From a checkpoint of a small mixture-of-experts model trained on Wikipedia.
Experts: 16 experts in each of 14 layers, 256 SwiGLU neurons an expert, a softmax router.
Below are experts of layer 8 (counted from 0) of a mixture-of-experts language model. Rows are named router (the router's row for the expert), down (a neuron's output weights, with its number) and show model dimensions 720-767. Each number is 128 + 24 x the weight over its row's rms, rounded and kept within 0 to 255.
Before each expert's rows: "raises" lists some tokens whose logits its average output raises strongly, later layers aside. This comes from a sample of Wikipedia text that the model never trained on.

# expert 7
raises: "o", "i", "a", "e", "u", "an"
router [135 163 167  91 128 193 132 170 127 118 152 109 136 115 152 126  88 119 112 136 127 159 138 150 122 123 119 150 133 102 110 137 139 114 106 127  81 109 138 113  85 145 130 119 137 138 107 127]
down0 [139 131 142 111  67 125 114 155 151 131 119 105 147 113  70 141 130 136 128 138 133 154 161 186 151 175 139 129 122 141 150 133 160 140  89 103 109 131 134  90 123 135 122 150  98 117 105  61]
down1 [193 105 149 113 110 127  51 136 130 136 120 129 124 142 158 127 119 141 109 113 122  71 119 129 123 143 133 126 119 149 160  93 118 123 104 127 164 164  84  84 144 130  90 164 131 123 150 153]
down2 [166 175 116  88 149 142 181 125 146  96 151  86 110 128 110 145  98 123 150 135 149 118 107 120 149 155 143  70 147 143  75 110 128 142 148  90 114  91 147 105 136 149 136 126 120 154 128 106]
down3 [145  99 110  97 139 129 127 100 113  84 135 116 127 130 122 137 123 157 128 122 139 152 117 133 145 141 153 106 139 110 139 144 118 126 162  80  84 119 157  88 154 175 169 157 107  93 106 134]
down4 [102 135 175 141 155 155 115 120  90 144 153 111 188 130 117 113  99 120  78 122 150 139 144 106 172 105 147 133 108 143 102  97 128 148 173 133 156 118  89 148 116 102 144 129 103  92 110  97]
down5 [151 123 148 101  87  92 137 164  93 155 109 159 140 168 116  78 172 131 129 101 167 131 113 146 130 120 101 137 130 117 139 157 124  82 179 102 124 144 123 171 158 145 138 120 138  69 144 143]
down6 [145 110 133 127 123 120 111 103 168 158  90 152 157 120 171  97  98 147 130 110 145 143 140 150 112 163 107 166 148 157 122  80 125 112 111 153 110 123  91 157  97 140  91 116 122 136 162 115]
down7 [108 132 119 133 108 142 125 109  94 119 133 113 156 101 127 133 127 131 137 127 147 127 100 115 164  96 129 143 110 157 112 122 128 195 118 125 127 136 127 143 127 151 153 115 163 107 117 135]
down8 [142 135 156 136 160 135 103  83 168 144 137 195 127 143  83  79 147 129 108 134 143 141 119 109 128 189 136 119 119 107 157 144 115 149  98 182 170 119 123 106 119 120 133 114  99 121 112 126]
down9 [116 121 133 126  93 127 139 148 103 103  95  93 139 147 122  95 123 126 129 148 119 102 129 139 122 170 165 154 123  86  91 143 129  86 154 133 115 100 181 100 135 129 113 144 128 159 144 139]
down10 [ 96 100  86 116 119 113 152 148 100 107 106 129 121 128 131 132 139 124 113 118 149 164 180 116 150 136 132 170 126 130 118 121 122  59 122  85 141 121  94 125 153 105 162 109 165 119 156 134]
down11 [176 128 131 151 113 124 171 161 119 114 141 115 118 121 142 166 125 155 134 107 147 148 153 117 124 152 102 106 164 140 126 112  72 148 127 132 172 140 162  80 122 120 140 141 137 114 136  86]
down12 [151 104 106 142 144 137  88 155 103 126 106 116 134 149 113 124  79 149 137 118 123 129 157 113 135 110 135  91 123 105  99 148 116 162 178 123 162 112 121  82 111 160 106 134 128 138 126 147]
down13 [170 123 125 131 112  70  79 146 149 116 132 124 106 144 119 136 135 121 130 132 124 130 135 129 143 148 149 172 142 121  94 136 129 105  90 104 154  89 155  95 114 147 120 136 128 128 140 137]
down14 [153 107 136  94 135 108 116 102 115 100 132 127 152  80 130 133 140 165 169 136 138 126  97 120 113 151  96 156 121 116 117 133 140 135  93 115  97 131 133  96  98 104 142 115 137  57 106 145]
down15 [121 113 145 131  94 121 137 115  89 133 142 114 173 143 143 105 174 163 136 141 111 142 113 148 141 108 120 140 143 113 160 105 119 141  88 135 113 145 115  97  95 126 104 102 148 101 142 158]
down16 [145 147 170 128  92 136 151 186 155 109 180 107 108 121 115 131 199 134 109 115 106 142 147  94 136 138 109  86 132 112 188  86  97 106 168  98  87 174 115 132 149 135  95 133 134 111 108  59]
down17 [174 149 116 146 113 119 122 130 102 157  94 124  88  84 127 122  98  97 121 131  81 112 140 158 126 118  94  88 112 106 142 114 122 111 149 149 123 151 104 109 125 116 146 146 163 121 109 169]
down18 [147 130 145 113 138 123 126 130 138 134 129 184 143 117 101 119 151 120 144 116 162 113 113 133 155 128 119 135 148 102 143  90 123 126 143 142 141 106 129 101 160 128 117 120 144 165 168 109]
down19 [150 115  88 152 113 144 191 152 141 146 123  92 133 134 167 114  76  71  97 158 119 143 141 145 106 143 113 139 107 121 136 129 126 176 126 103 155  86 134  90  88 100 141 147 126 161 118 124]
down20 [137 111 114 122 116 121 183 151 121 163 117 129  87 121 172 137 152 117 106 145 107 130 103 144  76 107 146 156 130  97 103 146 142 174 141 139 126 138 136 111 143 103 105 111 148 142  82 141]
down21 [126 139 109 122 161 120 134 150 143 159 140 148 126 156 156  71 128 134 127 136 131 114 104 114 134 106 151 129  98 113 111 139 126 153 139 119 122 111 129 117 141 114 161 122 138 120 134  51]
down22 [104 116 104 133 128 130 126 142 117 134 123 133 162 134 170 179 132 107 101 112 130 164 118 155 100 117 168 124 116 159 136 172 150  98 123 112 144 102 166  90  78 184 102  91  90 107 107 123]
down23 [174 131 136  99 104  78 138 138 107 130 159 127 134 127 156 129 145 170 152 135  79 124 142 100 172 141  95 152 137 103 112 136 133 138 119 120 145 147 127  45 135 133 118 152 115  69 132 169]
down24 [138 132 114 116 112 151 121 130  95 149 143 172 111 164 134 117 142 134 123 116 183 132 113 108 103 120 122  95 165 122 143 128 129 129 170  82 137 113 143 113  87 133 112 113 123  73  93 112]
down25 [183 169  89 111 139 102 103 137 127 149 144  95 137 124  91 124 111 117 140 133 126 160 135 169 119 136 126 152 126 159 141 103 138 183 152 141 158 172 153 121 168 139 120 112 132 143 137 123]
down26 [169 155  97 129 129 143 126 135 120 140 132 109 141 125 164 107 138 124  82 136 141 126 109 117  99 120 120 168 124 153 148 134 114  84  64  95 121 167 146 149  97 100 139 166  95 185 148 118]
down27 [ 98 120 124 127 129 104 115 111 170 108 130 138 104 131  92 113 120 156 137 127 122 191  98 118 140 130 119 116 136 115 127 143 104 151 126 127 123 161 125 125 147  97 113 113 120 132 122  95]
down28 [149 162 115 154 139 116 137 131 131  88 130 125 106 105 113 125 110 138 143 134 145  83 126 132 163 127 132 110 113 170  98 131 114 106 161 138 153 126 146 102 140 139 152 150 156  85 113 147]
down29 [154 115 139 128 107 128 167 125 139 125 160 129 142 141 120  80 133 162 156 132 165  99 105 116 110 111 155 145 144 147 135 136 130 149 127 120 122 155 171 116 129 162 155  82 138 120 164 126]
down30 [109 120 133 146 169 171 122 164 111 113  78 144 118 150 140  99 168 143  93 201 134 127 125 134 126 147  94 155 111 114 143  99 136 117 134 142 132 135 182 151 133 153 141 118 128 121 169 126]
down31 [119 126 124  98 156 102 139 129 141 138 177 103 131 154 106 162 135 111 161 155 123 122 122 130 147 128 153 147 119 120 110 134 135  95 120 138 173  82 141 112 150 122 107 121 146 137 138 109]
down32 [123 155 143 142 127 150  85 178 102 154  99 122 150 143 131 146 133 109 129 105 132 139 118 116 156 132 141 132 149 131 136 169 137 130 173 179 132 126 128 123 138 145 131 127 136 168 134 104]
down33 [158 156 119 123 134  95 191  92 109 113 141 120 168  99 141 172 122 126 159 121 162 152 120 126 110 108 138 106 119 114 159 110  76 159 135  97  93 105 128 127  91 149 183 152 119 141 132 140]
down34 [155 111 159  83  89 152  47 173 119 134 154  88 127 128 159 152 181 117 107 140 107 128 133 117 109 155  91 141 143 124 155 105 127  81 113  89 128 156 147 141 135 134 181 109 145  84  97 136]
down35 [119 118 131 155 149  92 103 146 122 116 121 152 142 109 120 125 171 113 128 176 139 199 151 128 154 114 132 138 127 131 112 141 110 148 157 102 126 131 162 164 116 147 149 111 154 141 135 146]
down36 [132 144 134 159 104 135 119 147 140 166 113 157 115 143 122 100 127  80 129 128 158 127 104 172 152 106 158 136 157 136 118 162 135 110 132  99 155 132 111 103  96  99 127 143  79 118 109 115]
down37 [139 126 134 119 157 111 154 129 117 132 133 143  99 127 125 128 122 128 124 150 110 115 124 117 139 124 152 140 169 119 162 137 106 127 148 169 131  98 128 136 161 128 136 158 121 104  95 137]
down38 [139 191 133 136 134 135 116 149 120 151 159 133 117  94 105 106 125 125 109 159 136 121 184 127 175 133 153  97 110 108 143 136 139 128 171 159 152  91 106 161 130 126 140 117  83 131  89 157]
down39 [159 107 163 171 128 111 114  98 104 145 128 168 129 175 170 129 114 124  93 119 101 149 137 103 125 161 156 158 147 141 119 168  81  80 133 148 119 151 118  98  97 110 145 104 172  95 127 114]
down40 [126 141 132 146 142 157 127 156 144 160 149 115  85 109 123 118 106 136 123  86  94 152 120 129 145 147 107 145 110 163 129 120 103 169 112 135 122 156  98 163 145 162 122 123 115 120 145 113]
down41 [167 168 135 104 135 150 118 166 155 124 114 106 132 125 102 150 142 153  89  84 127 132 131 150 121 144 130 111  94 114  99 119  63 122 150 149 150 112 105 120  99 138 142 162  68 118 138 128]
down42 [ 97 117 135 119 138 135 119 122 125 131 142 131 157 143 147 138 138 169 138 115 127  92 133 132  88 147 151 176 103 124 141 104 121 161 119 141 150 109 129 137 108  92 126 147 134 142 155 142]
down43 [134 110 148 137 134 155 106 100 136 130 139 133 113 106 164 165 134 115 131 109 113 162 151 109 143 155 100 136 146 149 140 135 140 115 146 145 102 166 122 121 137 118 149 121  75 145 117 164]
down44 [136  75 148 135 134 100 124 123 138 127 101 162 113 106 140 130 114 141 139 153 112 120 137 129 115 116 127 173 150 133 133  93 134 151 102 126 104 109 147  94 144  82 129 159 147 166  67 148]
down45 [104 126 126 117 124 134 139 127 169 132 136 129 137 148 123 130 128  98 146 156 132 121 109 140 132 100 184 149 129 141 138 111 103 117 120 138 177 126 156 136 116 144 127 112 112 133 149 134]
down46 [131  86 151 120 124  92 106 103 112 165 110 145 136 107 160  97 106 154 153 132 136 123 126 134 109 142 107 115 167 135 140 154 140 126 152 128  83 126 134 147 100 183 147 137  76 125 140 160]
down47 [175 101 172 119 119 126 185 159 107 122  91 124 119 121 116  72 127 151 118 163 179 177 130 118 144 128 115 105 121 122 138  88 137 140 117 117 136 113 117  79 126 122 161 132 165 152 156  89]
down48 [131 116 126 118 154 118 125  86 159 138 133 124 122  99 149 118 146 130 157 149 131 106 119 183 146 132 106 148 127 108 177 132 138 122 120 144 127  86 123  98 121 123 134 117 101  79 139 134]
down49 [150 167 145 118 134 134 121 158  98 144 151 125 113 129 138 127 137  97 140 135 152 129 155 143 134 148 141 104 142 118  96 128 123 136 152 150 102 117 123 120 110 119 125 149 154 134 164 161]
down50 [148  84 122 117  98 147 154 136  50 106 169  80 170 131 164  99 104 161 167 133 124  96 166 102 136 112 150 125 128 123 122 132  84 131 145 108 131 128 148 137  74 157 124 124 119 124 114  95]
down51 [137 135  90 143 149 105 132 141 112 140 153 119 116 120 122  98 128 159 143 126 113 132 123 130 117 129 181 128 110  86 128 162 152 133 117 161  78 114 109 145 125 103 146 131 148 150  91 124]
down52 [114 154 145 112 155  88 153 140 150 134 117 132 158  98 107 116 139 101 118 127 120 123 142 154 171 102 147 129 118 115 114 128 140 136  65 152 132 146 173  65 120  89 149  95 143 126 102 135]
down53 [143 157 130 160 173 122 131 111  64 136 122 105 144 140 131 139 171 120 136 123  83  75 100 114 117 161 152 139 138 109 119 131  97 122 130 121 150 119  75 142 125 110 127 183 127 106  89 157]
down54 [165 109 109 124  90 123 131 143 175 162 107 142 115 106 125 133 182 166 122 137 170 105 167 185 118 159  92 190  77 124 124 144 135 140 146 138 188  92 144 128 125 160 131 150  92 165 178 104]
down55 [141 158 134  90 106 104 138 132 158 142  89 144 112 141 123 142 117 119 120 152 158 151 102 120 154 137 154 104 140 159 118 131 120 112 139 157 139 152 170  98 129 187 136  92 122 143 144 157]
down56 [ 91 141  81 145 139 126 145 105 167  93 172 198 112 121 108 167 131 163 124 129 106 187 129 107 101 165 127 170  59 129 125 112 125 129 108 111  89 186  99 136 126 143 120 101 122 117 117 159]
down57 [140 114 154 138 162 121 125  99 141 152  76 181 117 114 137  99 188  79 152 126  94 122 107 138 121 137 153 158 126  95 112  99 140  98 125 155 142  87 153 128 169 143 163 110 142  79 128 160]
down58 [161 142 184  89 130 147  87  94 130 184 115 138 135 131 121 137 121 127 129 155 131  99 103  98 130 136 177 133 156 162 149 146 165 130 157 125 170 152 102 129 116 136 113  97 116 129 109 143]
down59 [135 158 112 124 104 137 100 164  96 113 145 127 111 159 125 153 115 141 118 162 125 154  87 126 127 151 177 139 181 109 105  85 153 149 132 107 122 118 151 122 141 134 131  29 108 103 148 135]
down60 [186 132 104 134 145 103  97 117 116 148 113 123 110  90 124 139 133 130 133  94 166 109 168 197 117 119  99 115 117  80  95 102 119 139  99 105 100 128 151 194 166 114 114 129 115 124  99 113]
down61 [135 102 168 134 124 103 162 134 127 148 150 122  94 145 104 138 108 142 116 132 136 163 173 133 174 124 100 137 157 138 126 162 147 133 185 119 140 128 131 138 159 117 157 123 112 116  90 133]
down62 [162 140 121 118 135 177 131 156 146 148 152 110 134 120 122  92 119 121 144 121 133 119  90 176  89 117 116 108 117 129 139 135 150 142 129 104  83 101 127 142 114 131 146 160 131 161 171 144]
down63 [123  89 141 136 115 119 162 135 135 157 103 106 107 124  85 145 110 134  85 130  99 111  78 160 108 152 121 142 117 121  82  95 121 110 143 129 145  80 120 149 148 117  91 111 151 131 106 100]
down64 [116 123 133 118  88 142 165  77 147 129 133 129 127  85 135  90 152 130 132 126 154 143 171 125 123 118 134 125 153 138 105 167 109 132 134 128 124 124 145 121 135 126 128  97 150 137 124 161]
down65 [138 140 100 140 121  84 121 136 135 143 141 144 112 138 132 141 116 113 149  82 138 132 200 142 109 122 125 124 118 131 117 141 138 119 146  97 116  81 121 162 151 121 116 133 111 124  95 138]
down66 [159 133 140 185  95  98 111 155 123 104  91  82 148 168 137 145 158 113 109 123  99 107 133  90 135 131 101 146 113 108 116 128 110 161 171 155 137 141 134 120 151 101 175 114 134 136  99 147]
down67 [143 148  99 137 153 117 149 125 109 108 114 109  94 109 127 129 148 132 101 120 123 152  91 151 154 100  78 108 158 154 131  88 106 111 108 144  74 125 115 102 111 105 118 119 114 114 152 120]